config.toml
n_layer = 8
d_model = 224
n_experts = 96
experts_per_token = 2
d_expert = 128
d_shared_expert = 128
activation = "tanh_gelu"
moe_layers = [0, 1, 2, 3, 4, 5, 6, 7]
router_score = "sigmoid"
normalize_top_k = true
routed_scale = 1.0
balance_loss = 0.0103
balance_bias = false
init_std_router = 0.0251
lr_router = 0.000845
vocab_size = 30079
norm = "layernorm"
norm_eps = 1e-06
tie_embeddings = false
optimizer = "muon_variant"
lr = 0.0154
beta1 = 0.93
grad_clip = 1.0
batch_tokens = 131072
seq_len = 256
train_tokens = 784300000
steps = 5984
dataset = "wikipedia_en"
Below are experts of layer 4 (counted from 0) of a mixture-of-experts language model. Rows are named router (the router's row for the expert), up (a neuron's input weights, with its number), down (a neuron's output weights, with its number) and show model dimensions 192-223. Each number is 50 + 15 x the weight over its row's rms, rounded and kept within 0 to 99.
After each expert's rows: "gets" lists some tokens that make up at least twice as much of what it gets as of all text; "comes after" lists some tokens at least twice as common just before its tokens as in all text. This comes from a sample of Wikipedia text that the model never trained on. Tokens count by the router's weight.

# expert 22
router:49 56 27 59 60 49 47 68 29 48 59 27 57 64 50 53 72 68 11 03 26 65 40 35 53 72 41 42 63 51 63 31
up13:65 45 46 39 53 43 38 23 27 39 25 48 71 23 34 73 60 69 68 48 57 41 64 47 25 66 33 56 58 44 63 63
down13:48 58 55 37 51 51 17 13 46 72 31 31 65 43 57 27 34 52 41 50 56 70 36 68 86 55 59 68 61 59 67 32
up14:70 53 64 34 71 62 40 75 34 59 58 38 62 54 31 57 37 46 43 55 62 83 31 62 38 51 58 40 51 51 51 51
down14:77 64 57 66 57 19 44 56 60 42 52 63 60 42 66 71 86 51 49 57 34 67 85 41 35 49 37 54 57 55 55 70
up15:30 51 47 54 50 72 48 37 42 48 93 32 41 40 48 61 65 52 52 49 56 56 47 19 62 65 41 34 36 65 41 66
down15:40 46 25 49 56 44 71 51 50 37 48 32 37 11 31 46 59 82 55 72 46 59 71 57 51 54 65 71 68 37 51 66
up16:57 21 57 58 61 36 76 47 65 55 29 64 40 47 33 48 89 50 57 55 32 50 62 48 30 47 65 45 63 49 55 49
down16:72 50 62 56 82 50 52 34 74 23 63 30 41 48 70 44 28 52 71 51 62 55 49 52 35 38 48 55 47 46 22 42
up17:43 64 60 40 70 49 49 57 21 42 76 72 68 58 61 78 78 35 35 35 57 46 47 40 39 67 33 65 46 54 40 85
down17:59 49 62 75 43 43 53 44 31 54 33 48 49 42 37 60 69 59 63 66 60 69 82 55 15 27 47 44 31 62 60 54
up18:60 42 59 60 53 44 33 32 46 52 47 78 16 49 65 53 52 61 49 54 27 43 49 41 41 59 66 39 43 51 58 36
down18:50 42 44 64 58 39 37 39 56 74 41 19 43 47 47 98 46 54 48 34 45 48 40 30 68 67 49 39 71 61 54 58
up19:31 49 74 62 58 45 70 57 54 36 57 56 65 27 61 43 53 55 36 21 26 50 29 54 32 39 43 84 35 52 43 50
down19:52 46 46 50 45 56 56 60 49 53 55 43 59 43 24 38 56 33 31 65 56 17 64 47 54 64 46 43 51 72 52 54
up20:50 47 39 59 74 50 28 41 45 60 72 61 39 81 45 22 63 36 41 40 31 31 56 35 48 61 31 43 49 46 59 25
down20:43 32 53 28 56 39 27 21 48 59 62 49 28 71 47 55 69 50 48 59 12 72 25 47 08 62 46 57 42 70 46 36
up21:30 73 40 37 50 42 22 64 31 51 37 43 47 32 60 29 58 71 34 59 54 39 23 45 43 45 51 65 50 29 42 60
down21:74 29 32 37 56 58 83 45 42 80 15 59 51 54 39 49 57 49 58 38 45 52 73 49 40 61 74 46 63 67 36 45
up22:42 48 43 42 54 32 36 45 61 56 62 71 30 53 48 43 84 49 57 72 41 37 76 29 45 48 55 74 48 48 29 55
down22:67 33 51 46 40 53 46 34 92 67 79 46 27 64 68 56 41 25 63 47 62 59 39 32 43 40 64 67 55 71 45 67
up23:55 44 28 58 54 47 34 87 73 19 42 33 36 38 76 68 36 37 09 42 61 51 52 54 12 18 46 78 58 65 52 56
down23:62 35 48 50 29 63 99 58 54 33 64 50 55 65 35 40 50 34 49 49 47 03 47 25 79 83 67 40 50 43 21 41
gets: " |", ";", " —;", " =", " –;", " %;"
comes after: " ", "0", ")", "%", " —", "3"

# expert 52
router:46 35 84 49 60 26 45 63 34 52 27 62 63 36 48 59 64 41 54 48 28 70 34 65 56 53 42 34 44 40 46 67
up5:43 56 44 65 53 40 74 35 61 48 45 64 39 47 51 49 59 28 34 30 58 64 51 66 57 55 57 31 23 45 50 56
down5:62 49 55 59 84 39 60 64 47 61 66 44 49 51 39 42 43 41 46 45 43 76 55 53 21 48 73 69 59 79 42 45
up6:33 48 26 51 50 43 34 62 21 85 62 44 52 61 30 15 71 53 12 49 46 60 73 46 22 41 49 68 42 41 55 42
down6:57 45 69 54 70 97 63 29 59 51 72 78 54 38 60 70 45 53 57 46 60 95 22 45 54 68 65 30 58 54 63 55
up7:71 25 65 32 61 56 18 51 51 52 59 34 27 46 56 50 51 39 58 63 31 28 39 27 38 58 31 51 56 36 46 49
down7:57 47 61 92 59 59 66 52 67 37 52 39 48 38 30 74 30 71 40 35 40 45 73 43 51 43 71 51 10 57 28 45
up8:64 27 43 49 60 48 46 74 63 46 40 61 51 45 47 66 37 41 52 60 34 49 62 55 50 30 35 69 50 71 53 52
down8:54 83 42 37 38 33 47 52 64 63 57 67 35 86 54 42 60 29 77 61 60 42 29 55 60 43 72 49 63 50 41 61
up9:58 70 60 56 63 43 60 55 36 70 40 43 52 69 55 76 52 77 43 44 45 38 24 64 36 23 78 44 36 36 33 40
down9:54 30 62 48 36 81 36 57 68 59 32 43 59 38 66 44 51 35 44 53 36 59 47 49 68 63 52 32 56 47 71 16
up10:68 63 54 58 59 49 62 56 50 54 20 59 59 47 74 76 68 39 58 38 17 46 40 46 14 68 44 49 49 81 53 51
down10:22 66 34 51 19 63 52 32 43 48 69 57 64 36 88 60 73 45 70 70 38 34 60 46 57 49 56 49 51 67 59 50
up11:69 76 52 46 43 63 46 51 85 60 61 62 60 45 40 47 56 56 59 43 39 51 28 51 38 61 56 59 37 63 14 62
down11:70 50 56 45 33 33 40 66 32 55 30 52 51 36 46 55 31 22 46 36 76 48 31 12 69 51 52 78 52 26 40 47
up12:62 39 66 51 57 33 25 59 50 55 41 32 47 42 40 26 34 81 42 40 47 46 63 68 20 28 40 84 58 45 37 40
down12:68 38 65 44 63 60 30 38 54 29 59 64 59 39 48 63 54 29 40 32 54 38 55 71 54 53 47 29 48 39 54 58
up13:53 61 57 30 77 29 55 36 57 49 46 61 72 34 45 50 68 51 24 41 31 11 71 68 20 57 44 49 23 61 47 68
down13:49 49 65 60 30 77 51 58 35 54 63 59 29 47 69 33 38 61 45 60 58 34 39 79 70 65 54 41 53 62 55 67
up14:40 48 55 32 46 59 26 45 54 74 52 66 30 30 56 50 57 70 57 33 34 61 42 53 29 24 47 60 62 69 37 13
down14:38 59 55 59 52 42 65 39 53 64 54 58 41 64 72 39 56 29 50 37 59 55 36 48 45 26 71 36 64 60 38 64
up15:73 34 58 62 60 80 45 42 23 54 61 50 52 46 54 43 47 54 53 34 47 62 69 36 42 51 55 51 71 63 40 46
down15:72 48 32 47 33 69 49 67 50 53 32 47 48 55 40 32 51 29 45 57 50 75 36 75 47 40 52 48 44 23 45 56
gets: ",", "),", ".,", " within", "},", ")},"
comes after: "4", "3", "5", "6", "7", "8"

# expert 13
router:61 49 51 39 41 41 57 29 30 49 44 58 67 63 36 55 36 31 72 47 58 68 47 27 68 59 22 53 35 53 63 56
up0:48 69 44 43 60 46 48 37 49 72 36 62 50 37 69 75 68 50 75 45 40 47 63 64 49 56 49 59 38 68 49 45
down0:25 57 38 59 41 69 58 62 73 49 61 63 56 68 44 44 62 59 59 20 49 65 65 53 34 50 60 32 45 40 79 45
up1:48 54 48 64 31 71 68 45 43 76 47 41 51 70 39 54 44 69 33 36 41 46 60 21 43 41 43 54 51 58 61 43
down1:65 52 54 32 29 46 18 53 57 36 26 62 57 43 29 57 73 39 52 11 70 63 41 53 86 36 53 34 72 32 54 39
up2:43 74 55 17 46 37 71 70 82 19 55 53 53 16 57 61 48 24 56 42 51 53 32 59 38 32 56 38 03 54 23 30
down2:72 43 31 86 68 71 68 41 65 58 75 67 50 28 25 64 50 48 64 54 54 29 61 26 38 43 40 51 63 58 53 51
up3:44 82 55 92 51 41 70 80 47 52 39 34 39 53 44 35 50 44 49 54 52 45 45 42 44 28 44 33 46 42 40 49
down3:58 63 58 36 34 60 22 40 59 34 35 41 45 68 79 63 56 38 47 65 45 46 45 56 65 11 40 36 24 51 67 65
up4:36 58 36 47 46 37 62 47 63 37 66 50 39 57 61 63 52 37 79 59 42 31 54 41 39 44 48 63 46 43 34 33
down4:51 59 74 47 45 39 10 56 59 67 56 56 55 72 57 54 63 59 74 37 48 15 36 61 38 54 42 26 55 42 85 54
up5:55 59 65 60 52 65 59 63 45 40 50 46 58 58 66 38 50 70 33 45 27 74 35 42 61 38 55 30 39 60 27 42
down5:49 51 36 45 29 68 35 48 37 66 65 34 81 65 53 30 21 65 64 40 46 46 39 66 45 62 55 63 38 80 43 41
up6:36 54 60 57 70 65 80 35 33 39 39 52 28 57 22 64 41 41 65 27 31 51 60 52 45 45 38 59 41 47 60 73
down6:53 46 66 49 61 38 59 45 32 27 43 51 49 56 81 46 60 59 73 54 39 46 50 44 34 53 28 30 51 50 31 47
up7:28 60 46 80 53 45 54 48 80 49 68 59 55 54 61 58 47 60 42 49 54 74 60 45 42 55 37 30 40 18 26 54
down7:62 42 96 63 56 75 42 27 51 43 82 47 68 55 65 56 52 32 63 69 25 50 24 44 59 37 58 34 55 51 69 39
up8:51 68 41 28 48 59 17 50 44 50 39 59 47 77 40 16 60 46 65 27 19 66 39 62 50 60 69 49 36 40 26 31
down8:45 34 59 59 28 52 63 58 36 49 59 31 50 48 59 49 30 31 54 41 19 77 66 36 36 38 39 46 33 34 57 35
up9:25 83 68 60 53 57 67 66 73 42 43 89 59 53 42 49 49 37 50 61 63 62 38 22 70 47 31 48 47 53 37 03
down9:24 58 47 58 27 41 58 39 91 60 41 45 72 51 42 50 42 60 33 60 49 76 53 50 59 28 50 49 70 72 55 52
up10:47 46 47 51 38 48 33 77 70 46 45 53 32 12 42 59 54 76 60 65 35 52 55 63 53 42 50 32 60 61 45 46
down10:38 60 61 85 41 69 06 64 58 68 80 52 45 42 53 45 61 56 43 40 70 36 52 62 41 48 48 49 57 44 35 43
gets: " the", " The", "The", " her", " to", " not"
comes after: " of", " in", ",", " at", " to", " from"

# expert 20
router:52 73 46 53 26 56 92 42 52 32 48 55 35 51 66 45 32 33 49 23 28 51 42 47 54 43 62 36 52 62 26 78
up8:48 68 60 29 21 16 47 66 53 41 32 55 46 68 44 67 30 56 61 57 38 57 43 41 40 30 54 54 59 59 28 84
down8:40 57 40 57 45 75 61 65 59 57 34 39 48 58 64 57 45 43 44 42 36 37 34 93 54 48 41 36 78 71 41 44
up9:30 62 67 47 53 33 38 56 37 66 67 35 69 68 41 39 71 48 76 51 50 59 47 52 40 55 70 58 49 54 27 58
down9:68 46 48 62 43 35 52 23 46 76 62 43 22 51 55 61 44 47 25 48 49 45 43 65 47 66 37 63 20 39 70 53
up10:51 65 44 48 62 35 57 66 35 49 52 82 66 68 51 33 66 38 38 39 56 31 63 49 42 39 58 47 63 27 54 65
down10:59 45 70 72 52 58 42 21 48 77 35 25 70 44 65 51 49 44 68 49 43 43 47 62 43 61 74 48 47 48 34 48
up11:63 38 51 48 91 30 30 36 41 72 81 17 14 47 16 62 63 41 45 28 51 50 56 49 34 46 57 44 68 95 26 60
down11:52 45 53 16 38 52 44 53 41 36 67 39 33 34 36 46 43 45 55 22 48 37 63 58 43 42 63 56 47 60 50 89
up12:57 66 59 53 60 54 47 51 64 39 60 62 30 60 65 82 41 57 48 38 28 49 66 60 53 60 60 16 36 31 50 75
down12:54 39 52 64 48 60 50 42 40 35 67 41 51 62 44 31 59 53 50 54 49 40 48 12 58 21 56 52 63 46 56 65
up13:45 91 60 51 55 76 48 50 51 21 39 60 36 35 80 41 52 45 83 37 40 41 24 72 35 54 65 51 25 58 54 56
down13:44 41 43 45 33 34 59 50 66 61 70 47 52 52 59 73 40 67 15 51 59 26 31 62 53 53 49 39 39 68 16 54
up14:51 47 59 33 65 49 35 44 77 65 55 47 48 54 51 50 60 53 55 43 63 62 60 57 63 35 41 54 63 48 57 48
down14:61 58 59 57 42 40 56 57 42 40 50 30 39 50 30 53 61 43 42 41 53 29 45 40 17 27 36 60 51 29 33 35
up15:23 46 53 52 38 58 18 77 74 35 60 18 51 03 42 51 42 48 47 24 36 55 47 29 46 70 61 33 70 42 52 71
down15:46 53 47 46 58 40 63 39 43 45 57 48 68 67 22 65 42 46 45 56 62 29 63 52 63 39 29 26 43 53 69 51
up16:48 82 69 23 40 48 50 76 54 64 47 56 73 24 66 51 54 42 50 42 79 68 38 64 43 27 67 46 48 54 50 41
down16:66 36 63 50 52 56 71 24 53 80 81 57 74 42 55 34 33 54 36 53 53 49 73 55 49 56 55 30 54 73 39 51
up17:55 39 58 59 35 58 81 52 22 49 41 65 57 57 36 48 58 51 60 56 65 62 24 56 44 56 31 51 62 71 38 85
down17:77 77 37 45 30 41 60 59 37 61 35 56 49 44 56 51 41 32 54 37 30 52 39 52 72 48 36 14 37 32 56 47
up18:30 73 42 57 26 35 59 54 67 44 65 53 48 34 55 63 72 19 59 72 33 33 40 10 46 45 52 45 66 72 36 48
down18:56 51 53 62 51 81 45 41 60 60 38 36 17 54 40 67 76 55 39 39 50 37 59 53 31 43 75 73 49 19 56 50
gets: " had", " has", " first", " with", " have", " a"
comes after: " to", " has", " he", " had", " and", " He"

# expert 39
router:48 64 67 42 28 36 71 45 58 78 54 36 63 59 57 12 52 32 45 52 36 60 53 21 72 62 38 46 29 64 42 63
up5:62 69 72 40 78 45 31 47 59 47 56 31 37 31 55 58 51 60 27 34 56 47 62 53 82 69 41 29 62 47 29 62
down5:66 40 50 41 33 35 60 50 51 34 16 38 74 52 50 31 58 40 70 80 51 13 37 64 45 31 58 44 39 55 62 46
up6:47 47 44 45 71 45 40 43 49 42 60 58 25 38 67 42 47 33 26 60 66 35 33 29 34 49 36 42 61 27 65 51
down6:51 43 53 48 74 48 22 37 30 67 61 49 49 36 31 38 39 51 23 17 34 75 30 32 80 61 22 60 32 46 65 80
up7:58 70 61 52 38 59 74 44 55 52 59 68 74 34 70 17 38 23 26 40 63 54 61 48 63 66 37 44 52 44 26 68
down7:36 27 58 66 49 56 57 63 47 27 51 39 71 52 46 44 40 58 50 57 17 54 44 37 34 52 72 55 39 32 42 47
up8:49 56 30 81 27 53 55 25 71 30 45 54 49 60 45 16 54 56 46 53 30 64 70 37 39 40 36 44 55 47 41 64
down8:61 46 30 45 61 41 47 29 73 61 70 26 62 28 53 63 49 43 37 46 48 45 58 54 37 45 58 73 72 51 62 52
up9:41 55 40 35 26 76 45 56 64 43 57 36 62 65 46 07 24 68 67 48 51 40 42 56 61 37 77 25 47 48 62 57
down9:71 51 73 52 56 31 76 78 53 46 41 33 57 42 58 70 56 40 50 51 16 53 66 68 47 63 30 41 53 58 52 20
up10:64 63 56 71 52 69 63 51 68 46 57 64 23 41 39 36 53 55 50 48 49 58 46 58 47 33 71 52 25 38 42 30
down10:75 74 94 50 58 48 39 09 65 62 71 40 59 69 67 59 45 47 41 50 42 39 53 39 58 69 42 47 47 65 55 62
up11:47 40 62 71 61 65 51 77 72 35 35 42 39 51 62 49 49 73 49 45 32 77 58 28 18 38 70 66 46 64 58 68
down11:47 49 69 40 18 19 43 27 62 53 45 37 52 19 74 44 61 28 59 46 45 33 51 53 63 53 41 26 60 67 35 23
up12:38 44 66 46 57 73 54 65 35 72 54 41 37 65 88 41 58 58 88 52 31 33 41 36 70 21 66 36 61 50 67 33
down12:60 54 66 34 24 45 58 43 58 61 35 45 65 39 26 47 22 36 44 34 75 77 41 80 63 78 29 49 46 72 40 38
up13:51 63 49 41 80 71 32 30 45 75 41 69 17 41 48 21 47 60 56 41 49 50 45 68 41 31 31 53 41 92 46 63
down13:90 70 33 60 35 36 45 54 55 32 45 36 60 55 46 55 32 45 55 47 33 78 61 31 72 46 50 50 49 61 35 79
up14:44 73 50 32 59 27 40 73 47 47 59 26 59 38 47 53 66 68 52 49 48 43 31 55 71 47 72 50 39 45 62 77
down14:71 44 27 60 50 56 53 13 33 64 24 48 43 68 30 56 56 60 48 52 64 54 43 53 58 31 27 61 28 67 50 48
up15:63 44 91 69 44 46 22 43 87 59 68 17 47 44 53 50 38 44 35 68 52 40 71 36 41 62 44 41 50 36 53 51
down15:63 21 55 36 44 28 72 43 59 59 50 70 52 53 64 29 77 49 81 45 36 35 34 55 71 67 35 46 87 60 48 62
gets: " and", " or", " but", " &", " while", "/"
comes after: ",", " well", " and", ")", " along", "\""

# expert 90
router:47 45 64 53 31 13 50 13 29 42 75 39 68 64 49 61 48 42 74 59 50 42 65 34 36 29 49 52 44 66 40 14
up0:47 46 48 30 42 40 56 78 26 60 62 69 79 48 88 54 52 19 56 37 53 49 16 99 78 45 58 54 46 42 19 68
down0:54 38 59 41 07 25 59 40 52 57 46 19 61 56 31 46 37 29 44 37 45 38 52 57 76 31 43 56 47 54 57 61
up1:64 35 32 58 47 49 34 29 45 41 70 47 50 60 31 80 42 48 59 71 60 54 61 55 42 42 47 65 59 39 33 43
down1:67 38 43 23 45 35 35 24 45 74 39 71 40 71 63 47 47 46 46 46 60 65 18 34 58 54 56 60 73 55 68 52
up2:53 14 61 61 56 46 44 44 43 15 43 70 50 46 74 42 62 62 41 40 49 29 52 52 58 63 61 62 46 50 35 52
down2:66 77 46 48 91 35 68 47 78 39 81 70 65 56 52 54 33 53 65 58 45 64 43 67 60 33 40 22 47 45 42 46
up3:34 32 44 56 54 38 49 54 41 44 31 45 73 80 49 55 42 55 64 01 40 39 35 34 65 57 48 51 68 43 13 46
down3:61 52 34 46 20 25 58 43 65 72 60 37 64 50 23 63 66 10 57 76 42 43 44 43 34 65 20 73 45 38 46 28
up4:35 43 58 41 47 56 39 43 56 32 47 69 53 74 65 31 64 81 54 34 60 46 83 82 53 27 43 38 67 25 13 49
down4:69 46 42 52 62 53 23 27 47 35 34 47 57 51 61 60 23 32 53 80 46 62 60 55 79 53 38 69 55 44 63 43
up5:63 18 48 54 41 34 28 32 34 55 56 36 58 38 82 38 36 71 33 37 70 17 25 63 45 45 40 54 57 40 42 30
down5:51 29 59 64 68 69 62 50 23 50 64 42 40 22 58 29 53 49 33 51 57 68 65 33 58 56 72 32 37 51 54 66
up6:67 63 56 56 74 04 32 62 56 36 63 53 45 43 61 82 53 67 52 24 72 58 44 61 46 42 29 48 54 49 30 49
down6:40 40 46 51 38 60 48 60 34 14 63 46 65 33 39 45 59 56 58 60 60 37 30 80 53 55 64 55 54 59 57 61
up7:52 45 81 64 38 58 61 56 41 42 42 44 50 58 46 30 34 88 55 47 12 56 63 42 49 31 82 62 51 42 48 56
down7:31 70 22 47 37 36 50 47 65 75 74 09 45 50 60 52 45 49 59 44 70 67 49 77 60 61 61 60 78 63 46 66
up8:28 62 50 43 45 66 50 55 48 73 41 62 73 26 61 39 48 53 18 48 48 40 55 50 44 42 29 42 40 50 26 50
down8:39 66 55 60 52 42 58 55 59 64 58 61 40 42 61 50 22 54 28 60 43 52 66 60 52 61 84 39 39 34 57 78
up9:49 50 34 42 51 64 57 38 20 27 51 48 60 16 52 30 49 46 49 66 57 59 75 45 53 48 52 35 60 47 36 46
down9:67 35 42 25 20 48 44 61 61 62 32 82 47 35 47 56 60 44 47 39 53 57 47 19 50 61 56 61 51 65 39 49
up10:60 60 66 12 59 73 87 42 02 53 46 37 60 66 48 52 77 58 29 46 63 50 48 76 53 55 56 36 31 55 42 67
down10:41 40 41 52 66 59 52 52 36 59 65 48 61 68 49 55 61 41 63 46 60 55 59 52 48 54 71 49 62 66 69 54
gets: "–", "-", "/", ".", " –", " +"
comes after: "2", "3", "4", "1", "6", "5"

# expert 77
router:53 50 37 65 61 72 48 67 58 63 27 27 11 25 43 61 46 67 44 55 34 31 64 63 55 78 27 33 60 60 20 44
up0:74 48 54 84 50 41 28 67 38 44 38 59 62 45 54 28 55 64 37 29 73 61 43 36 24 51 70 26 64 06 45 66
down0:69 15 54 57 48 40 35 56 49 41 39 12 59 57 60 67 43 58 53 73 30 69 72 34 62 47 47 45 47 70 66 54
up1:49 35 75 47 62 87 25 44 41 38 47 39 37 55 35 47 64 60 28 44 64 54 53 39 31 43 68 52 46 60 57 43
down1:56 64 21 48 54 55 46 48 60 74 31 47 52 46 46 58 41 71 79 38 74 36 43 38 55 44 56 45 87 28 26 59
up2:36 59 44 65 33 47 36 47 55 39 45 37 37 71 60 33 41 51 32 49 48 57 66 65 52 53 63 49 51 23 53 19
down2:57 39 64 61 44 59 49 44 67 45 40 52 66 39 42 43 59 49 59 50 33 33 52 50 51 71 38 74 53 34 40 50
up3:58 52 63 63 54 44 43 35 45 60 53 64 45 43 37 79 34 54 38 31 18 51 49 28 45 42 47 50 46 76 30 47
down3:75 34 67 54 41 57 26 74 50 08 59 26 50 48 58 46 41 37 59 63 81 68 65 47 41 68 30 23 53 48 41 70
up4:25 57 19 50 70 43 54 49 38 45 57 75 37 59 55 47 32 58 41 69 45 60 49 51 59 41 48 67 20 29 49 55
down4:59 28 47 51 78 65 51 52 30 42 39 65 57 50 55 71 48 54 69 39 38 69 30 59 47 51 76 51 45 38 27 50
up5:58 57 22 43 54 36 49 66 62 62 82 16 33 16 33 54 51 49 55 53 46 40 46 40 24 57 31 51 62 61 61 38
down5:45 35 56 52 31 51 58 46 49 32 64 57 45 71 78 33 56 47 57 53 80 49 51 72 15 45 68 45 31 40 46 49
up6:66 35 51 40 80 26 44 68 37 39 34 46 47 49 47 43 73 39 60 59 22 68 78 66 40 50 52 55 62 58 41 50
down6:34 29 36 41 41 31 53 22 24 55 57 45 65 49 36 46 58 71 73 51 57 16 57 61 54 47 42 58 70 57 84 73
up7:40 50 65 47 66 64 58 55 68 62 27 62 53 36 38 31 63 39 43 20 23 47 76 58 42 58 51 30 55 68 51 35
down7:45 64 33 68 51 76 44 66 48 50 45 10 50 40 74 55 60 63 60 54 59 41 68 53 58 38 31 52 42 46 61 80
up8:46 57 43 60 38 68 58 63 43 41 39 60 42 47 65 60 57 43 61 58 31 44 35 33 82 83 56 25 42 60 50 48
down8:50 52 29 57 70 53 50 37 56 64 65 45 70 65 33 50 37 47 64 61 80 53 42 51 64 30 73 52 52 58 29 44
up9:53 54 37 54 38 53 44 51 48 32 35 54 41 56 38 21 37 44 61 49 31 64 45 43 57 53 53 61 38 58 43 53
down9:76 61 50 33 34 19 37 41 50 34 43 72 54 63 31 46 51 68 55 69 68 53 67 45 48 38 32 54 48 59 57 46
up10:53 45 58 48 60 55 61 55 61 52 47 51 40 30 47 71 60 48 74 46 46 52 69 41 23 46 37 71 43 42 43 54
down10:39 41 51 63 62 51 63 44 70 60 47 27 39 33 86 39 40 48 35 42 15 49 48 52 82 52 20 65 45 55 53 53
gets: " the", " a", " The", "The", " an", "the"
comes after: " of", " in", " to", " on", " at", "."

# expert 83
router:61 50 50 41 40 39 56 29 30 48 45 57 65 65 38 55 39 33 70 49 61 69 45 27 67 61 24 53 35 53 64 55
up0:41 44 70 36 27 57 53 57 49 54 71 76 52 68 42 55 37 38 18 34 44 23 82 53 40 25 44 56 61 48 46 55
down0:58 42 66 40 49 56 38 25 50 69 43 61 70 51 61 42 77 32 28 53 83 51 50 53 38 40 27 28 65 65 52 35
up1:33 70 59 45 13 27 26 30 45 30 46 38 31 57 50 74 56 42 55 49 32 55 59 55 28 32 32 50 39 71 47 43
down1:81 73 27 39 51 49 52 39 44 81 53 47 50 54 31 42 68 54 66 53 41 36 42 49 35 59 60 67 69 59 53 47
up2:58 40 73 49 40 37 58 27 60 63 48 36 56 47 66 63 18 59 44 59 59 45 37 58 48 69 56 61 26 53 55 31
down2:42 41 44 31 39 36 46 62 63 70 34 57 64 43 41 38 54 57 42 39 66 69 14 38 65 64 75 45 54 50 48 34
up3:65 72 66 46 36 35 26 43 41 52 40 51 42 55 79 32 44 51 34 41 41 50 57 27 47 67 65 43 47 71 10 67
down3:69 49 29 50 68 21 78 64 63 56 51 61 62 46 74 53 57 62 70 64 59 48 53 26 27 31 57 27 44 24 47 60
up4:68 41 54 40 38 51 41 42 67 59 51 42 83 60 38 46 71 51 45 35 45 36 44 31 39 42 76 44 49 55 44 80
down4:47 48 39 54 47 13 52 43 46 50 73 70 60 28 49 52 59 62 45 42 31 72 39 26 63 70 51 46 83 27 51 62
up5:40 51 55 53 22 55 57 32 29 26 53 55 51 50 51 53 74 57 70 45 44 53 66 77 61 37 45 51 37 44 52 61
down5:53 32 47 55 44 23 45 56 48 49 34 45 56 60 25 40 58 53 58 34 24 75 60 31 32 34 64 32 68 39 43 46
up6:44 33 53 59 40 63 44 67 38 48 59 50 35 54 57 56 53 36 58 83 54 63 77 56 32 23 42 45 55 43 52 37
down6:58 50 72 49 25 52 90 80 53 40 60 65 36 47 66 73 27 34 73 29 52 60 46 24 59 56 63 46 62 36 59 49
up7:39 48 39 50 66 51 44 66 41 32 42 42 55 66 24 71 67 84 49 65 38 56 40 62 64 47 33 48 27 33 62 56
down7:33 39 33 32 13 60 66 50 68 66 65 49 41 50 70 75 43 72 36 44 54 41 40 82 75 81 49 56 49 25 48 48
up8:40 51 44 34 84 33 34 25 81 14 49 65 20 40 41 56 62 70 44 66 50 60 64 47 53 59 57 32 53 35 63 55
down8:34 52 53 52 58 51 55 43 32 37 33 68 17 32 74 43 65 83 55 34 41 54 67 41 51 36 51 60 51 39 59 51
up9:37 55 25 30 73 33 71 18 62 61 80 40 53 56 65 45 48 59 30 38 27 51 64 73 58 46 42 54 45 50 44 40
down9:60 31 58 35 41 36 50 73 62 37 51 53 60 70 63 48 55 65 50 84 30 36 33 51 61 62 30 42 75 38 89 63
up10:50 50 40 69 61 50 45 27 40 51 81 56 62 42 53 67 36 34 50 49 35 58 28 60 38 50 62 51 85 55 38 16
down10:58 62 70 38 46 42 57 53 35 55 43 39 66 51 17 33 31 52 39 32 87 57 58 47 31 40 58 69 32 45 62 60
gets: " |", "\n", " by", "'s", " the", " -"
comes after: "2", "4", "3", "5", "7", "6"